Experts of a small language model.
Size: width 224, vocabulary 13407.
Experts: 128 experts in each of 8 layers, 64 SwiGLU neurons an expert, 4 picks a token, a sigmoid router.
Below are experts of layer 3 (counted from 0) of a mixture-of-experts language model. Rows are named router (the router's row for the expert), gate (a neuron's input weights, with its number), up (a neuron's input weights, with its number), down (a neuron's output weights, with its number) and show model dimensions 0-55. Each number is 50 + 12 x the weight over its row's rms, rounded and kept within 0 to 99.
After each expert's rows: "raises" lists some tokens whose logits its average output raises strongly, later layers aside. This comes from a sample of Wikipedia text that the model never trained on.

# expert 19
router:36 58 44 57 54 39 75 48 67 46 58 34 40 36 45 63 58 47 56 33 33 47 52 34 47 65 03 60 57 65 46 33 51 64 47 56 64 38 37 56 54 63 30 55 31 54 50 39 46 56 44 52 45 67 60 45
gate0:43 76 44 40 37 44 69 74 68 55 40 60 66 45 74 49 69 46 40 39 68 51 68 51 44 52 55 55 53 58 26 58 54 64 57 60 73 50 60 47 37 70 52 58 63 44 50 46 56 74 51 58 30 48 60 65
up0:55 28 67 50 43 69 54 32 29 44 56 36 50 65 29 48 35 57 54 72 50 50 35 35 42 50 52 56 44 67 52 41 60 41 55 53 39 73 63 56 49 49 65 55 58 54 76 46 41 51 66 26 44 49 35 43
down0:80 59 70 47 57 73 73 63 53 61 73 70 50 55 58 56 46 41 43 43 51 59 38 58 48 55 34 62 39 45 63 55 38 45 49 38 61 55 48 32 56 84 54 66 74 52 50 17 67 39 45 60 47 46 48 59
raises: " latter", "ater", "se", " same"

# expert 51
router:62 68 58 57 47 60 46 42 63 55 68 29 42 40 58 68 61 35 45 51 53 49 70 50 49 56 34 76 61 69 48 52 51 46 51 63 48 43 78 57 50 59 23 38 36 36 57 50 63 51 42 27 42 48 61 49
gate0:37 65 42 40 42 55 49 57 74 50 46 61 44 44 50 61 64 25 54 50 45 21 59 49 43 52 43 52 55 61 44 53 43 71 44 61 36 41 58 73 79 43 47 36 44 40 54 54 69 61 48 26 69 29 75 67
up0:34 60 63 31 63 48 42 54 49 58 41 23 62 28 69 26 52 71 45 63 49 47 54 61 42 36 46 32 63 60 42 79 50 52 54 41 66 55 34 58 49 42 44 55 32 63 50 61 39 53 33 64 61 50 42 59
down0:55 65 53 49 64 33 54 42 33 31 66 57 25 59 24 62 44 46 35 40 23 51 47 47 47 60 60 58 45 40 42 50 41 48 68 59 45 47 65 61 61 59 41 47 50 35 53 46 40 51 36 56 42 43 47 63
raises: "ut", " s", " l", " major", "udio"

# expert 81
router:66 46 38 45 38 52 47 38 52 42 52 37 60 63 45 36 71 37 52 50 40 52 64 41 58 76 49 63 42 48 65 51 58 76 43 69 55 34 73 44 66 35 31 71 34 46 63 73 37 44 48 44 43 35 55 33
gate0:52 45 57 48 23 30 41 56 75 53 47 31 34 41 39 55 57 51 56 39 52 36 47 42 48 30 51 36 54 40 48 46 49 39 60 75 54 51 36 69 55 38 49 59 34 64 64 62 54 56 48 41 31 65 55 60
up0:67 53 40 46 42 41 37 52 64 49 43 38 30 24 61 38 59 67 44 55 62 38 48 59 54 45 57 39 34 41 46 47 55 51 50 75 53 29 33 57 67 32 59 74 42 57 49 61 57 44 65 33 41 61 51 48
down0:59 49 46 54 54 47 48 67 54 53 35 42 39 46 38 49 60 43 50 43 59 50 39 47 51 42 34 59 63 35 33 59 38 58 43 42 47 22 61 73 36 45 43 37 50 40 53 50 40 55 57 54 40 72 30 64
raises: "-", "it", "ac", "ig", " to", "ent"

# expert 57
router:37 53 54 33 40 55 61 34 75 48 75 53 40 48 61 38 58 55 48 31 53 61 53 41 45 60 33 70 53 47 62 45 54 52 68 41 33 34 48 23 72 57 36 67 29 49 54 58 41 61 62 28 52 42 36 34
gate0:61 45 37 45 54 50 60 42 70 68 60 50 52 36 71 37 55 46 40 44 57 59 53 41 42 51 73 48 50 73 79 59 47 28 76 55 78 24 50 32 83 50 60 49 51 38 43 60 47 48 34 43 45 43 51 32
up0:54 47 49 59 59 49 53 51 28 43 52 53 42 60 30 65 37 55 72 54 51 45 50 56 63 50 34 43 51 32 38 54 53 76 31 54 17 81 53 58 28 56 49 53 53 59 47 44 49 40 52 65 56 59 56 66
down0:50 68 60 48 56 54 54 58 51 66 50 44 57 59 56 46 40 42 56 37 31 26 67 57 53 56 57 69 55 71 72 24 53 46 51 30 55 42 49 61 47 60 37 63 57 61 26 59 56 47 31 72 56 55 50 21
raises: " ", " two", " one", " some", " m", " an"

# expert 6
router:81 73 45 56 24 36 60 59 55 49 41 64 41 29 65 47 43 37 60 43 59 54 49 44 52 45 47 61 48 79 46 20 34 50 50 45 23 50 63 41 51 46 59 50 32 45 53 52 47 52 65 46 27 36 69 49
gate0:43 32 63 46 40 49 20 60 61 57 28 48 61 55 72 50 46 56 64 33 56 52 46 37 70 39 57 47 56 64 71 54 55 35 71 58 45 58 40 49 45 37 54 67 58 40 43 51 44 52 49 41 46 47 42 37
up0:62 68 59 41 34 45 30 32 58 73 47 52 70 37 64 55 46 52 59 24 52 42 59 45 51 45 56 47 16 55 51 57 56 28 83 42 39 56 66 62 43 50 45 50 55 24 34 38 56 69 43 32 45 46 46 22
down0:52 44 49 58 53 47 18 42 44 45 47 47 35 34 48 41 59 53 58 53 37 62 30 45 54 49 47 50 38 46 62 56 58 55 62 39 54 44 42 48 59 55 54 47 52 46 56 39 48 42 43 55 57 57 42 66
raises: "2", "000", "1", "8", ",", ", "

# expert 46
router:66 46 30 47 54 51 49 29 53 59 48 47 49 50 63 58 59 47 54 47 44 51 58 38 42 47 34 56 37 65 62 55 45 72 55 65 49 35 57 49 66 27 50 78 39 52 56 66 51 41 46 41 59 61 55 22
gate0:68 53 76 33 59 50 51 46 67 68 32 38 40 57 55 60 53 60 60 55 61 23 49 33 51 69 40 49 58 69 60 46 41 48 48 51 46 63 60 34 43 47 53 70 48 39 42 37 40 43 68 63 60 63 55 54
up0:72 25 57 34 66 41 47 52 48 62 29 48 43 77 43 67 55 60 44 55 55 47 73 59 48 61 25 55 47 50 60 45 34 70 48 63 52 72 65 44 56 53 50 71 40 54 41 66 52 58 42 66 45 44 53 34
down0:56 60 56 38 61 51 50 66 34 52 23 56 37 31 54 66 40 54 51 47 45 53 41 60 35 59 57 45 38 32 45 53 51 57 24 48 44 73 66 62 45 70 38 53 37 54 42 68 62 58 45 29 53 46 63 49
raises: "ad", "-", "i", " ", "\n", "one"